python train.py --n_layer=13 --d_model=384 --n_experts=24 --experts_per_token=4 --d_expert=144 --d_shared_expert=192 --activation="squared_reglu" --moe_layers=[1, 3, 5, 7, 9, 11] --router_score="sigmoid" --normalize_top_k=true --routed_scale=1.0 --balance_loss=0.0025 --balance_bias=true --router_logit_norm=2.0 --router_bias=true --n_groups=4 --groups_per_token=3 --init_std_router=0.0104 --lr_router=0.000551 --n_head=3 --n_kv_head=1 --head_dim=128 --vocab_size=32768 --norm="rmsnorm" --norm_place="pre" --norm_eps=1e-05 --positions="rope" --rope_base=10000.0 --rope_fraction=0.25 --qk_norm=false --attn_scale=0.0884 --tie_embeddings=false --parallel_block=false --init="uniform" --init_std_qkv=0.0217 --init_std_o=0.0217 --init_std_up=0.0217 --init_std_down=0.0 --optimizer="soap_variant" --lr=0.00321 --beta1=0.95 --beta2=0.99 --weight_decay=0.076 --lr_head=0.00519 --grad_clip=1.0 --warmup_steps=200 --schedule="cos" --final_lr_fraction=0.0 --batch_tokens=65536 --seq_len=1024 --doc_mask=true --z_loss=0.0001 --train_tokens=384500000 --steps=5868 --dataset="wikipedia_en"
Below are experts of layer 7 (counted from 0) of a mixture-of-experts language model. Rows are named gate (a neuron's input weights, with its number), up (a neuron's input weights, with its number) and show model dimensions 256-319. Each number is 500 + 40 x the weight over its row's rms, rounded and kept within 0 to 999. Numbers have three digits each.
Before each expert's rows: "mostly gets" lists some tokens that are sent to it at least half of the time. This comes from a sample of Wikipedia text that the model never trained on.

# expert 8
mostly gets: " James", " William", " John", " Michael", " Robert", " Thomas"
gate2:451449570497584445563487495424495526489486477423497532548497494575489534556422492543478507498474508473501516507497495470458442464511545476502463481445402520474499422518442480536486465407547504
up2:538541421490409564458519519601481463535519521584500487467497487429519480447581507445511490474536519528492506479495503532530558561482445531494557535563582504533516552519532500456525528567426518
gate3:489474501448438497544493479493509492493391475438438469540533475488492501500479481516476485492488439528513481490531393558473483471561556531461574481477517494535537507590506474462481530477448439
up3:502538494594513470473493503549499498533551524574586498468429507498475499520514525517512524501529535485492512493501576466512509560435482465534432528539500483493494482421478516536505465572581560
gate4:497520459500487547497602460448424581472531606410487525519473494551536490576488510506574464478502468510424467510508474530472488499585446492499483556509503507490454432505472501504548507491541463
up4:487539447508456560498584436439427584466508578397495502519467502501523468578512510490544501482495454502437465533509478539482469477579470497489490524503499484505478435507481467502545527483530473
gate5:474521589467515479517529493465481517549452464557490461539489510472503509529485496456490484503508542450536436476434492527449508482495553526493526537456574500511535460431546448486417544525515491
up5:508493490540467479517524482559599509487515528511480524500469537480440543512475532518513529515478502471463512554488535530540398590543457475574472480553436482505485511541509548491530443481549455
gate6:512492512539515506516500494543482543493514543523524582530503480515568566461435502536499445509535498538532441499423477496582501569463549497557532580476469510492498483536523541538469501516478516
up6:515462436465548502518515539453528469502550484510518457534502529540521454482540480512507465476536538498473483473543492465523463457498455424501475455539425550431521463524419521445533404449462412
gate7:523558465499448483487510513541541399499499443490575499417485475472522508467531395527512511438461469523518506450512467477447491553504440496518466551559502519529500593480479528487540530527550517
up7:507546496499475511465538481546551398465483421491609464474500482489535501476517398540529537403457465507522508427502468504459472530481436539502457555564515527534481520484486537532526497511571490
gate8:521502485542505444519475453436635519534505502465463526485576485460418488509452468458519500501499449499469475500486444566542460506516529591462578533499513526568476480524466433466466541500546421
up8:564498486507507466505465457421653514543493506485469534473572475461437481495428447476513471472509479489451459483470455544508488512518530604467566549540485556533435469563479469451430507500548414
gate9:538461490500586426525521559481526513487527500551555531462476500546506532483445483504501442456480506528453509447460496516552535574476499507481549544501458499488469497504557523550521489506498548
up9:463547541500555536479497452506561486491495469433522481507506513508498524543540537480542461493452534433508543524481536496455435501530520530515508446475528457520469475515547477480467554471576490
gate10:484536507555457471477532539487498616484575442430485574566498498505418502569507549536519543526476542519492518517532567509502496451421487492430460527495476499535528453565511474539477455496580556
up10:475513514431475519485473430469564392563414528527551443477531501521541457419490425433476486488519443491449522553423426508520537513578483535526531469555552517457452572446487573513563543487475430
gate11:502478559464513449515506517537518457477549543501470481510575520493461516416468490444549513464501588489428484543360463541442462577522488526539475495552522502510458481535562594491573515562503555
up11:468492598462462453495514512504496479457527515480467450540585541480425480394509489434553489458481557480454500533361479536438442557519483527535464467528533470503497467526575597489562498552503533
gate12:479534500459528461487483464493584514518467433519453547500479505509429468526498526454458524526497517459486397536514463499493442508499498543447384447558501469568524490525499511461496465478515444
up12:576464505579466464481496527433474529530541576455535416511511505486573457469496461508536486482531439507484588480476477472500554510468526518548611565417548543459464557481449492549454450531469509
gate13:530496533551548461449424490478593499478482489466521511547472468545493479489453489514509484527491475461469522513532489501564493553531446536516488524478514558493479465493515516520469481519450549
up13:513505522530532477454432494486591488482486502461484508547472471530487468490474490487494477514493477448456486482533497492566501577529422531524493514488525532502487450483522532528490499522447533
gate14:568475465407536519540434497500493523517537437512555502510482511517500545530485492508479510449485519453490511485517467508505498470504498442521475446527425547395429559443464508525547444455487478
up14:558494459398497538544465508512501540490512452479530488511463516502490547525488477494476549462475516438467547510529489493497496483509505433545463421562416517416419580473473495504556461410488490
gate15:555495432443472513456444477528500523490472470552550449497568481475535535502561490560505478425523473506554590446491484494510534504474511392584546454493464527494507495446491557515588548495481567
up15:548498413457430508466483471508492540494473482552557462521581491462519528509569502550483493421527483493552588419486495504506504503466504388588514444501469516500509501450488537526583534496480580
gate16:531461491514567479491491538473456519489522488551495516487446429503545557455514410526547492486507523477483487514526488460532540557488541517521563582505455544497505575484506554550473465487482534
up16:516490521426537482537481495554532524561523509530515493401488513408540486505470504532497486455458474450414516432477578493517520497480521516541518503472474520493494485453496593537398553466503507
gate17:534478479475529534506492499430550447548513465482498608498572515565474514511452545465476460421504491492430452523503491556472453464465556433486531545446479597542472548524474503512480484501397579
up17:474492493546510468515495517575455558472487519505492448504434473455548488483539467551527512620497508506563540462496490454500553551522421565518485455531489399456518424473502500492523513508584440
gate18:473457529425511480468472485454452523503585463540467558449507535507460464504564485497531537525550509492526488437466508462490521504543494447548440484500522539501500499552482529476425448565455532
up18:481484521431521512482480499441468515480535472542455537470539562485422464491567453489526549544555516490532459440475514440476524484524497484544407493500522543536492499540486530484417467567460573
gate19:538512479463510572432519468521539534482471515471459525578579517468586528501478438449521516448509466557472439468495400530549540542405408536455519474490543549461475455421501436485454530531499490
up19:549496451458520557447496492523560546523491518438452551569570506467615522516459423439527487434526460565485428477477426521508528514417438525462511491485505562433464479392498448477443577541474509
gate20:457485509508466444557522534574547508565567535507538488561550476527466492593507524449505486542466468478510488474467489486494536573477513398519484458542505533499491532446505489428491534471524487
up20:546519474474513569410476490428456443417448461491452560438428536492527516411475470540490534447542530531476523513516516507483472441521492600465489543481521484513462460570507520564498474512462493
gate21:491511462505509591450445474492488475534538452483533478485459489475480469513448524461443533526494525486475558531588485549499497480518553482505529450553427475555457500511557548558527531546536472
up21:495516489526514565495476475504503486539540492497525471507477478518471462514430507479451539513497496508496573559611453534477533487537596503489543471522439492540442523503523532535493522556554490
gate22:475495590588521397475487489532469467447491467483451540499426515523508542559411505490525511539492489528556457522463501427614557459557510537439528482496521469552540480430538534517441427447602485
up22:465484557399534527548533529522561567533529501484446543519511475547485508514439576487537497568487470492510443422439486453570486601561511502466474459497538483475523538490543536470535477469527540
gate23:577509500469539497531587491508503458468507476543547481510427519513500517530391490493491515552504494519466574475488550497499507463500533515458439475522531453477475467511556463554523587479493527
up23:567501495511550492516607510519554466514511482512552461467487529526527505499412484491502494559511517516493576459499537506492479439462484528459425504487529462487506493507560451570561600498481516
gate24:428524532456476465527549435517507459518496484459512500504488467506419455469440511465488494432511462456489445517507512464516431527409459483507486492531608513505559491440479517509542483514487516
up24:464468481491528479499472516486486546519516525490403523530490493490530484528585476468535485526532503529529498510490498509514471399520493528509535579378517475538536571440487498524489539444434483
gate25:549511491450421483532496453450524533475488530515530480541494522493456471492518530521475485496507544454452467456484453527515445477524531512472412470535492461454511565533547474463527530529481432
up25:473500517541564523486519552528489458516521501491478504490540478507512521488441478472521541512477471509527531519528535526483530527471437487552551522430541532538506478455427549494455500482521616
gate26:569504492512439550440446450477460546530517566581534592438502395459551469438516519467491504492479570488530543533560464484525510425551537459540493519482531487494494466473568421534528462505495503
up26:504474470496577438548563551528533450522523433407450428498478578513439560549478462524492467495534448512496428465451565510527503571442474578470512546523480528470470519555435559480424492501504500
gate27:417507566483528455498529536540528457511471494463608514484511525548499525583484532500442504439499504514472527503467499538492502532456565586508499490542532431467536541500498532504470498571571477
up27:578503482488543435518482513505471579534445543486557553457448537508473551525529482479455532397531465506522610495469471477526527506463466545521460551464544503472538486550497531534484359488492489
gate28:560468484474495489557497480471520492557500502451453444526496494489457501503491427472452539504528498522582490526425516454535488463475481472557520493407545574435476541551451515578461499428490604
up28:429520502517491503452500540524461486469522511543551561477511479531569503506515550543552455489496518480428503468569507543458520548524531532451467501593439433554531470458543489432554470539505389
gate29:466465563542442545473435535489537503555493485515516491477503473498594493481461495474450486431459498454521480484518607549514502525436480558434456420537477529488461467528512474497496457485439437
up29:533505467476549458534540463511466484452521538494483524496482529472409525514528470521560499544527442546514475495476386480489516498565519457543534562452557455527534557473502523494500535503531553
gate30:516516446501531521543474539492437478474517552527560537430531440477494509502481484532473493495532511506452499530546517413462536579488514441511424534511475552490431544565532450539468473439458544
up30:528493525477512514540516540532460450463550518606477526429570500434475467486546501541486511496498549504482528492508549477447505516519466490517450534459468507471489530491448439579494487396520499
gate31:498504537502527519533476538515570494558487401511457507437578447481465470467433552466479476527479415518564472536446419523438495507486580502493519552481431510511522489502435495516510462455478535
up31:466514543479530509489513534518563481568470396480436506441592455494482455498427537457469490560486411489557461537458457513444466510513567501483488536473471462505514486499414471519491454452469537
gate32:534496537499562492546477491469582505419556491461478556487474484515496526524488492484489459449525487486503508454511482439548459543464445446500529498535456494475534536516494454458458490590440483
up32:507523550477542512553435480470606519428577517480451567489490509484468480539503492497480482499492457501497500445505496457542486553500480455508532493559488477453518524536489452454425489553419461
gate33:520463407515555474481483552547493520535558520461580584534471441478510546521478451506580413478500485523468510508511537480514591491513544457497554554492438559500480514469528458526458483466492556
up33:452506510505480472504576540513507458478518538547458490423477483486518530505514588523433488473526502509515439436407528478512549475535505488483495495492490552520579518504501507459545501566463486

# expert 11
mostly gets: "'s", " School", "ford", " Indian", "SA", " school"
gate1:488550488532490469528547434521526485510589503501563419450481475427471521522511515532526530505529447439415471540463508522468505533495437522608459495502512521459420512450520515497506551516523429
up1:461571480502463480541576472522488468502538483497533412464506470427439483528510518502477530524517468440420478527538515531468500565525479524573465477506517511486454506399489473478515540502515454
gate2:556488579453541461507531492451488436547509445444504487437518500537565558458452521484553490525484500493479481493553443479546602527452453518514449510541470531446514535527453419453490510466540582
up2:453504441553438521496456516554523540460485543559498525557474500478449449555556490525440495479527525496542521503472552511470415435528528451471565493466550482515498470475538563550532494564472419
gate3:466499479529506440484516476493590471529507519543468446443539526486452434512443509463476501494466599477454395552465583430499464476485446505530462485466502435461506430559530455469547501467510523
up3:472508498499483443486521481464541427567496481515441459442570553452422424562469508458468527487461578477478421544459584440501462490501470480525478466462529439493498431596509449436542511512479502
gate4:517500553521499503554502457474485583570506441544507548420507546523446494462511502504549516498506450485569529487460493456507576425487556553500483472479533549569576520482447509556534533503506457
up4:503499555550491500540508441474495561581509463536499520426525534523489483484506510506545530477495487484578525511475499445496540417512533547483438453474560551540571529491429496557531520488496444
gate5:461497528486531565472411562478449516516501422496531512514505496521534522506503507569488555530478474531465534530546473485555560525479558543488406470552473541533514465539485516491500511531519496
up5:530491455520485459529585440564542483465506577507482482493468493487453480491507502443514420458520529496520461451458514516435432493538468440555593537437507465451492541487528489533502475462480499
gate6:504529472481504498569521530535440452508523494528529514576526480484528478445409446513506486486572490478481442468459460531513451451552504505468542485465449499549502438511527552496414474476485497
up6:489539485499532514580513543493441444522545478591491483543541507475517472482460435550504512498546466496490451470442467507468413443561495468445541520454475504525463394512519554531392478482477505
gate7:465518486477562525506511503520446580527427475488512549501531555530516491527488561479550500528531511505434490519522496544511521570501564513548524470515520496511569438469439442542477491471460505
up7:537495515538426472494469480469552446461592538527484436501482476467500487473516454523451521491476507485542521503497516476471489420528458527428432538488474505506442563545519515455536513534533496
gate8:524489549541465452448520440397529426547488490484542557500567440546524527464492480482511548413495568551554441547578486465520554409551475529497547581461452547499490536540509499519450476492489513
up8:474498450469566524534489533604491585459516513533457433504432568490459458556490516531479479563530404458446562458434498496500475607480538526491450443579516463478519455476498500479541496492534502
gate9:600501515546505503515492541473488467511506467526543491493430505557431598502541490508507445432542484493436477515504529524512457537411466501572593526549512506505493463556527562519515455419470466
up9:419475446460498513466495440521570524457516545503493452501537507467531407509475510475486512492476467508565527462471459503480543476554543476476399496464485514469539500461502496521515522539529524
gate10:529489522473488510550474505443495535572492525506491515480569526458440505481535505525441470486534434496496524470533442547544488532479490465459551526469546479537471458446503414487466453505448465
up10:568465428528502518547437529466515463484497462452508448533467543539497546521523476490510533475500470535524439522454483497545460538463492498496551547478482524446494509488503521465462463539527560
gate11:528535499528510475524529502500528565516497473473536490572512482483567488498455491526474548421468477505467471455494543537532492446481460528522492503489557499483520512532535464583477436468463468
up11:432491471475495534459476476507469428478451524520515462473486497486523509504586545491474488564518499480549483511523430437510481514495483462544553509522475478561423472501477496424485536535536547
gate12:480499471469465556502536557502462524509489540475500501562473517458543502495477460466480496483443486520508509518576525527509512448506471505504542458475543553509397561508453496501489466520559539
up12:523496506543536425485450490523512488479530499527526466419522457511461526516506529502533476527552522499501464475434468454476513557487543512514486545557462443497623465476561513483500535471455457
gate13:542496547531493467484504513439473481543481516464487512480511520497556488448412508563482492459453516491452489540534433426423474450505540556483476454446507450423422554456516457550390571477522518
up13:472478532495481499502532465561521521502494484511573481559449471527557525423523490477516493476536489504509532463575489434506498438444508491577490429528481473431490481498490519627511512383536493
gate14:525512478519457475421461547504475560543480501475543460467470487467500527510476525536475522497451578482513524479504534512489421565506499517477446486492480504541527535444519509486431477539460445
up14:483491480482546520574509467503516425458501490444484582528470547461518458536544545479465506509515506503494499547490510511492575437464509465454550517385549498462480462479436460453501537485503467
gate15:453492407510551517478560486524426501468446472451528525436528501496507542477565539502472473491538535503479497523495484427418480469493482512527494438477485495505507460525552524502538510509496472
up15:545504633479462472517443501493534487545545521518493496567472501525522481529407463511530530524453457516538507477479521583555509505499519499453531535517510503485477522461496482487451495499492518
gate16:460498522455495507521474526509548561518508499385488510537534512520424449532471476500516511462524465505446539511507311556453536453533482477548540453524555609556495428528485488474476558427472462
up16:485514514492503504513489526482554561517527503393442527538542503509406470515484475461502519443514509513462526497482298549454530445505480511554526480499530592552492434572464493481478563421482461
gate17:487476493498447543488457448426439563433553467434530440509506415500488472570482555499480510540548534473547543425524486500481461468605521583520414467477493478549582485500511538467607473569478433
up17:496489501534583472543522545536546431568448543543509616509459553513549552404483470507486478476458455510447473601489485520533595563417503416510609523501490499483474490496487450537412512446540571
gate18:494475525468519537445482481459484550492466453512475552472528516509508515417517520601517525524537507470516503572513419489512457506504459457511432488526563429594481410498533492494551451497609435
up18:474525486553422465495476503556480464475569475533501504464508491457493526474496509561511608466455534512568543500469591510494526493515510485505443505435492514497520477538530452527487430488467466
gate19:519469510532599551439575496389547485586506459549491477534512480534538517428528495469520472485536555461477478533533562477527475519463446487545481530501482514551548454538491545582528480494527467
up19:508534494454422437554440519610449534438482539460509525461512507499474467573457498521469518505499444554531527448470430526467544488518539483460524491487506493453439557433503481417473536487478526
gate20:478513551504531424500473454431610480536498494478442573557489531492485476528440525491516500510536462521492550519532536496509488530509513532432502558536557475563466424509444487514500480517494485
up20:496492483497440580510542516570413513485486518528541430435536463514517512487537467512468501476471556453518486472461501511495505474507498467546490438450462508458539578491521480458521531467505510
gate21:504546478586539522532584446568455479480470548601531522546506531461489488445561466501499519478492526494424422490552526487434516501541510576492512533486438466389500560425543514563483526493490503
up21:517428467443463514484408530427561501520564449447483477425483484538509515516449533438525430479509463528589554482410441546582503567407487457544540478551539570577497460579470481460527487518518538
gate22:483477490494503541435468536501538431472469485467472582588509484481449492539483510486570511420478485493481490482481496573467467521506496548486511418585487528446514497499468504505422434537471508
up22:524500516531508461530549466502467563563510517544516390420502513507531505458496467513436476562514524511542517517495471411530521496506485480517484594452494471546491528510529481500560587490553506
gate23:526500516434508532491546553457469466511476457489456448570567528520580514464460544554522501513546484477473555462512479508491529475440450535428433523543444513561486465514478469483487537431496523
up23:526457517495504517521514556489437456440510436469486491533523527499619479415486507514558501512578511502512546415502466482475515421434491550480470554460454522506480514554448471515480547433465524
gate24:558518494549507510540486565470511556473511599508502537409523521397511453576519501521462464500489535501518496494508423557469474467508477444494530527473528523502448491509467478552545535528439601
up24:549517494593449529532504564494480512484535577529503518424528493415523455542534482573461475499482524511535481516483425551474486425547463428488504512462525502513467468506467452525521533547442623
gate25:451544455489498560561505510471528474493434464534475506562502425480480479578450520471492493519510491515508576490485513508457460507444501523479554501449467489480535551444513511550450548479497465
up25:599442490500494441403501482486512486548518481491460506506503502417487517499539488523521529547450545523451446514512445486513458464552553472451522542432527460467447458477488457524463416514453535
gate26:491526504484565480495399501469534467521480484429521462587488530513484488544448551473463499497484523494517465435490499513578478514530476565474447468491463519429453549545510600542485496523491533
up26:510515491528488551474610517522480522483507541598483553429496479491505520439559427525537539496518462483490567595526489462419499463473508426520519512513516485579538420442485401468571486463524476
gate27:513475468519512410507481565486513431554489483442527555475535433495488453434502475541511518502499514507469494439541522490494492500506516525472468559506506494399483547408568498526454406495447511
up27:505510534497511612497498456549490562445518544575513437530446532519482556566470478488506476466524474471535477504437490495478513517467494484549508455533498516591558440592438518520542543474574510
gate28:500530454470448597585461456492514383491542423569518505563525454473533468508477460490504468519476515469458491497564509489560512507530567477496467552474501515522479594519510519499451556572430635
up28:500482563487504482459454538473558579603386535391497496453484546493519469600470558536508481498507459553518488516497436520512522498535518515471566456510528495495535483554505484426499474466454399
gate29:489467570537484519460498513494456614499463518581564476478515528518500486407452522502484559546507492492590492446453458485550512517475540546485448487479478491530508493485562438553524504513526567
up29:480477577547491519441463556492484587481480515558538500471497532503479477425472488472482572515512487480585540430460440443560498529483551546504442505500474511496541497498571455524497482503494559
gate30:516521499510486492497470511445489446546432529459517553515538501540411540484474541451522402462471480531472493472542468510528539506425533545567582431551558505556459539519499521471464437476471525
up30:489490489512493515494534472532570549455577481500511443479456495471588450504504448531472620515556510476505500529497466510465459486544474454435382561510479488454522434512521469501522563471547448
gate31:467487502498551566430495545488503399559525456491521561531502491505497472416481513499546477431516504504525528528429493471443577484457436545548477556520462532403527462527469529452483535472473498
up31:456488500502517563450489533471492432562509462463486560528524484474491452448496537521514495457526525473509548541430484482481550434484432544517483539470489517420540445530445518453455506448463491
gate32:446487537510527469444477476544564472555511439450552581589555513425456504465501534519488477505493580471442470502571484487548524557494547478491573470478523512535465480566481488512541444557483469
up32:537527461497496525528503530486424538452508536543451436434442469570509502542495463467518526512517427539539536513454513498461477458511450497479442517511497483464543511429500521474448543459501520

# expert 22
mostly gets: "20", "18", "8", "16", "11", "15"
gate3:471485528451474562541516587527588464477509482474519458557511545558487646493532495538503497501514497554500504482522492490505551468465488447555533550550423557505488569538497542545416543486452511
up3:533525446567522468472472402483407554473483549530488586424467430451512403511467517461494500510492509471514481487469479526539488520544483545458451454474558459488506417431508456486589455499550508
gate4:470502434455457457559461501426528479523487505456512489505539437476438545590516494462493527442454530472506482467478537546531434457423502452575477581565518535460537501451557518514520426439465560
up4:504491563568549572440534478568480493491538490558502520493464545511563459418515506561502460537544482517502523521526481441485566564585510557419530412419490464512478495505459500484471564556521447
gate5:494511563523542434538469531488512444497512471502527516545513514558541489463426484507537483440502523505479461380493513552480578426490528532492499479482507501476537544528516483544502515538534499
up5:491514541546518439524463504464479456511534460489532514561468524563563490450445469526550511432491544481482467375502527513475567438473559518459485523480510531495514537528518457540498494525523448
gate6:552499455525534465515545507421558498527521467482479476492524521552433524419468520562487532483505534485449510484446539511559502543516526562539520567463473513475520514557465535556544551531470479
up6:572517463458562420579588473486493558458548490465506448523534585498472472508508531558530523497460476464519483555495504501516498551494564452495513572488446482491461492554427475514502486517452500
gate7:536476495461516483473460515498514526513536544485531506503443470510443484487511489529508435441593506533458507371421463501470555541510479491539448517447456534562541548595522527488478444480540518
up7:406479525512448487464465471490480442539491490418483527568492543485518506488558537523522549548467509461481525510471485485493493434450584466464480479460497507575480450471488470481478509454442430
gate8:591450446580519506488482612505511510503479521525541546479479463536528521498418444518571476426554510516469487428471464480491493532489463500503585541485527552463521528512488538512475478493550498
up8:588465506535567479489490560493506548479495424537535543456467481563492494543380440511535464511520493514451510446470478533454573531439488578472593527463544463488483497491480494482517511488555546
gate9:532509413464507502524545443544488552465522498508503532426487528482462497471479499557494491544541508505458562514516518480514522535505505476429570534453540511443477501447459516525479525493519514
up9:498536481471493512524566454506501530478495508476463476435497523442493514532480528578487506552502521493506558520521520459536505483497534495421534524497496475452493510434500508452510565497450505
gate10:485473521461436568492477492499612440561446458515481516454437421499463534577557494465488524463460460505523447492467494486568535453560447505506479487519476480514552576494483507463508527516498525
up10:534520495555548440507507505516432548466527590477533494557560573516550476445420505551510482542553568481479564474543507546417496569439569501512532516507527499463446419500501483530482484496514477
gate11:557432482515510436489463566494533519485483515505576520456480434489486528491492450485522451438547518478480541407534518500512495563485514502510516523514501488553521561498465545563513482510550470
up11:509499474552502438476518524465520514497592505490509503497510467415449460530416422469538492502513486569458400502518496562534537561469523431459495579477568547476510566460533536511489535473553479
gate12:516501447492519444485472499505493510516492556493567545572499469543438486473494482532537465423526521533492541449521465499512547534469454488525530540506492502518549542471439536538499457521509482
up12:437487478438570464551473556524501469437516472511536441563477458520470510483561484470523486441437573578473535530521520487495480483474535498557580520447514579479512497558474521513511466542441440
gate13:486487471516502516513468510533533592583555527483564484479468492556488558452496540547511526470514477502439549431455470463443467543512453474532438557542506495500513534473482480520521461447609475
up13:478529466508482523491484507580515576553561512548548465461474517540485566497465540547486518483458432508463543455489503464478513512563447501536441530497527472489539539429505469509527472496573518
gate14:544434481540501437505464543489534474484493536488557588455503463529489532489516443542503446474565499444461530470529447495496496541470461483527538552522522551525520495490499539553489472469519528
up14:564529436450533555486488511436441486517470496527549473551415519506452528463481547442493471521423475570535589485471420490468528559440423433513465475526544495500523468529510535509584495544549486
gate15:498491523527510523566438559510517466458521529507533444468513539527439472493551514468543527538470513530471483482443493508634443441577450508515442490480503463527483577526465462439513475459472456
up15:497510508540502524552444547518500470452514547488543440460546558520430487492565528451538516529485486537474494480449507494625450440563461489535462489487487468531473557510447473440523501480477459
gate16:553450500543534520455449501501467565518483546473551452470524484571446461475536435473576500475492500511492516449431470517539477485491435524554540556511472454502496545462519530547487422502502518
up16:556508441518503472557566438443546510528492508517483558549441493493502537517471491526505455524570551569462484502631587557482563520513522522474487538521478517491531487506489536490507518505547525
gate17:543512488559534503526441538455493522454547559498520484501501502599595471539501484605556519554509488585504521465499447558494453519413521544423456525515445492396411500508556475495544458398495499
up17:527497500548544510537439522460482510432552553524509464463518503575579460524485494612540518554510483567517536447509450563495452511406538542421458516514441498408424506521551505476565475421487472
gate18:471458405493521490448482525526448443541436482504486548452549499476481507475503543568531475421498434517484463423473483500478481529511476465498471522552453480505430537558614562492486513510532553
up18:468504446448550498496538517551468469516480476541485494498518506506458489470487537523517483470474442509498457433518520507524450449490465484464477488526443452527440512515628544493495512504476534
gate19:521452487507489486556502620483551527506536460490522437420445547476555512425470460531550482428554484504433468457515522550485537457444503564460489498541536545545485539551480520428537487508544432
up19:487501576496581567520509449474512449544487535492490518502507490489448504477497551511470455520491502486603451502480515387459547524592513479455489517470454424432506497477562448550499513484402514
gate20:548457467532561485454493570505555516522488482552493542505489473517507567480514459539535443488513538536448457470484420451543549513482508501557445515511426518551498528485496560548535504538533526
up20:520565477522493487563556618530541515521483481518461456494494543532566539415491530558483578545494530492470525546483471447486518540449508511497481466465498483531488497571516445502426544548471584
gate21:539458526484535494441456452512449479453508503544447506492549474485516506542474441471518521542583522491510523506531403499506539579483429409556522547460482519520490458544508471511508450550574448
up21:532475536497509498443480480494455488455513511536460492507556481499493502542467445472523518530577531482488521519500440502501563552528425397533521573473472527543486453546499459505510442535562447
gate22:501515537486469488555517530469513551548499484448523500524558505505495563479470478422508478603485477535493491505452524591469525509500454450526569531489488487452482523455446513599503568510624506
up22:500503475518505491401484464482489432483523520562441488479436479460468433500523499568530483435531539485500550496532483440488472547484546542499422480506528561524534486526530476426507465513388497
gate23:551475487442503375461467502560524462491453493523488563482445541503527530488496489519465486518540435481499475498472499459546547493528467578521453510491501482484480508503472593439529515523494556
up23:531494478437516412465467511568504469449480490553488556465464533491534532533509515485450524566524446480509464530472511424571535482550494570499453522487512480489452492524503543408484485561502551
gate24:469482503556470534541437484523454462476452495523541499494504485432534559530539483487477473562480578492505483523544505504514538485546533556451531562450387446511468515496564513515537499505504501
up24:502473491437472520467540432536511505471587544453520525464527523413494483479502501517519492479505507512502544467536493486434536535481513471515489555584439518449490479552502541532508474520470423
gate25:558478499462543538457470512496513528524489520563516543507398541580481530488510515522531517507470539538476507508543458497571456555487452464516646505483539513483499485482529512523493475520534535
up25:492535534424520569445478538504515505514523494543526549544400573577490502502538515497538526536432526523494521545552447459597403533486454452537585485507594522520483427533553485499472483492515523
gate26:532499507509489462474506472537592487517510490419468578512493511460482498517494485501489518432578520518437591491508425482417510549492401529563447599508545486475520532528518494533416507482571516
up26:541427503467513540574484545478451519493527457512537548480502475572540510503484496491511505444569465519505513490464469563477503474451500571530455487464443527505510568469475525397467468540538508
gate27:504525563479569465544529455417569501513554593549457512517529517434421448539501535548528468481484447535476430497493513502513497509478492523504528473547482527540435499478524542518515482463511526
up27:507461429516468542461459559583465488498439424466544502468456476548594562448480471452480528503509563488520547509481470498500488501522500463498476524441537472459567501515487463491476502535487498
gate28:518500499506547448466546492514598558433516464499549481513401558489480476463448516467518459545566490514514470476490510468511470551421532504470565506485472503391421457458515590579558440476476603
up28:530497539517552461486553499488595556438518459523543484528420563450490482494434499481507477540557514482529433471482498433504466550431559520476537513471466497434431421490528570584576438485483568
gate29:458513428518536440508479532528556547544512492460509521487457538489467446448555502451465489530499493504407514462566537519514512550486520539508555505523509511458509457428529533533424475481480437
up29:527470570450468592482533511460484452441474507542498482490549481517541536533405477531526505480498457480566491533459492466454469473509454468492415498484452502501481530525452482474529503504510570
gate30:507478499483435538509428467498517441589472545509504478492512478482436485467579527508471470518521559534485502469517505518433522456448466477532504516429560476525507492528507465533547531514507529
up30:489482475499526483549508491513474487385551476485452459492449564513541535552482532534490542499506529402492545495500509494451500491510571537526472479459413494560437550565534475421423432477498451
gate31:480501477558508485504537511572474458523517492529493534524488535411517518482457540501535550512511488513464559502494553475479461544521494545539436502479494483486450485516463553554449565502522537
up31:512486473449502512519470471474538575484446528427527435468464503630454513506514465464514457472547512492512466485517480551492513471437484462460583527551507523505584525453504465527552435532506495
gate32:436491433444550531485402503454459446539512418580488526533460487533544462470548460477487530569512513489479448476467411461562491495489488526481504458452543565497515541497523584527493528547532471
up32:445497427456552543500384507464462462537527434598479528535465506531542456471565460500486525590508519475492450502458408450562487502498500508454513458441557574496521542515528549523508538548526471
gate33:493494517497531434557502599533537486484484466466526509483469487474458494535507498535490480531534452513453502466495463464450536505486483581509542539480452458512491431504474449519430516506551478
up33:515503487531483565446489399456452513533535517542463482504526525534545519460523485475522507461461540481534489523492544536548482496503519402486456467508554545485500562506512547492579458497454530
gate34:432508532523579451559521527428457550463567488466476558479479491490498481487373528514516451431521454504514483461435505552404486532443495517500480559533438466504522500522464521550459497533532571
up34:382499535512544462580540541436450505471574473496459563465466498462523489512399536523500457456514458517519468476432534556396504538481516554496442533521442458549530483544479532525453520548496569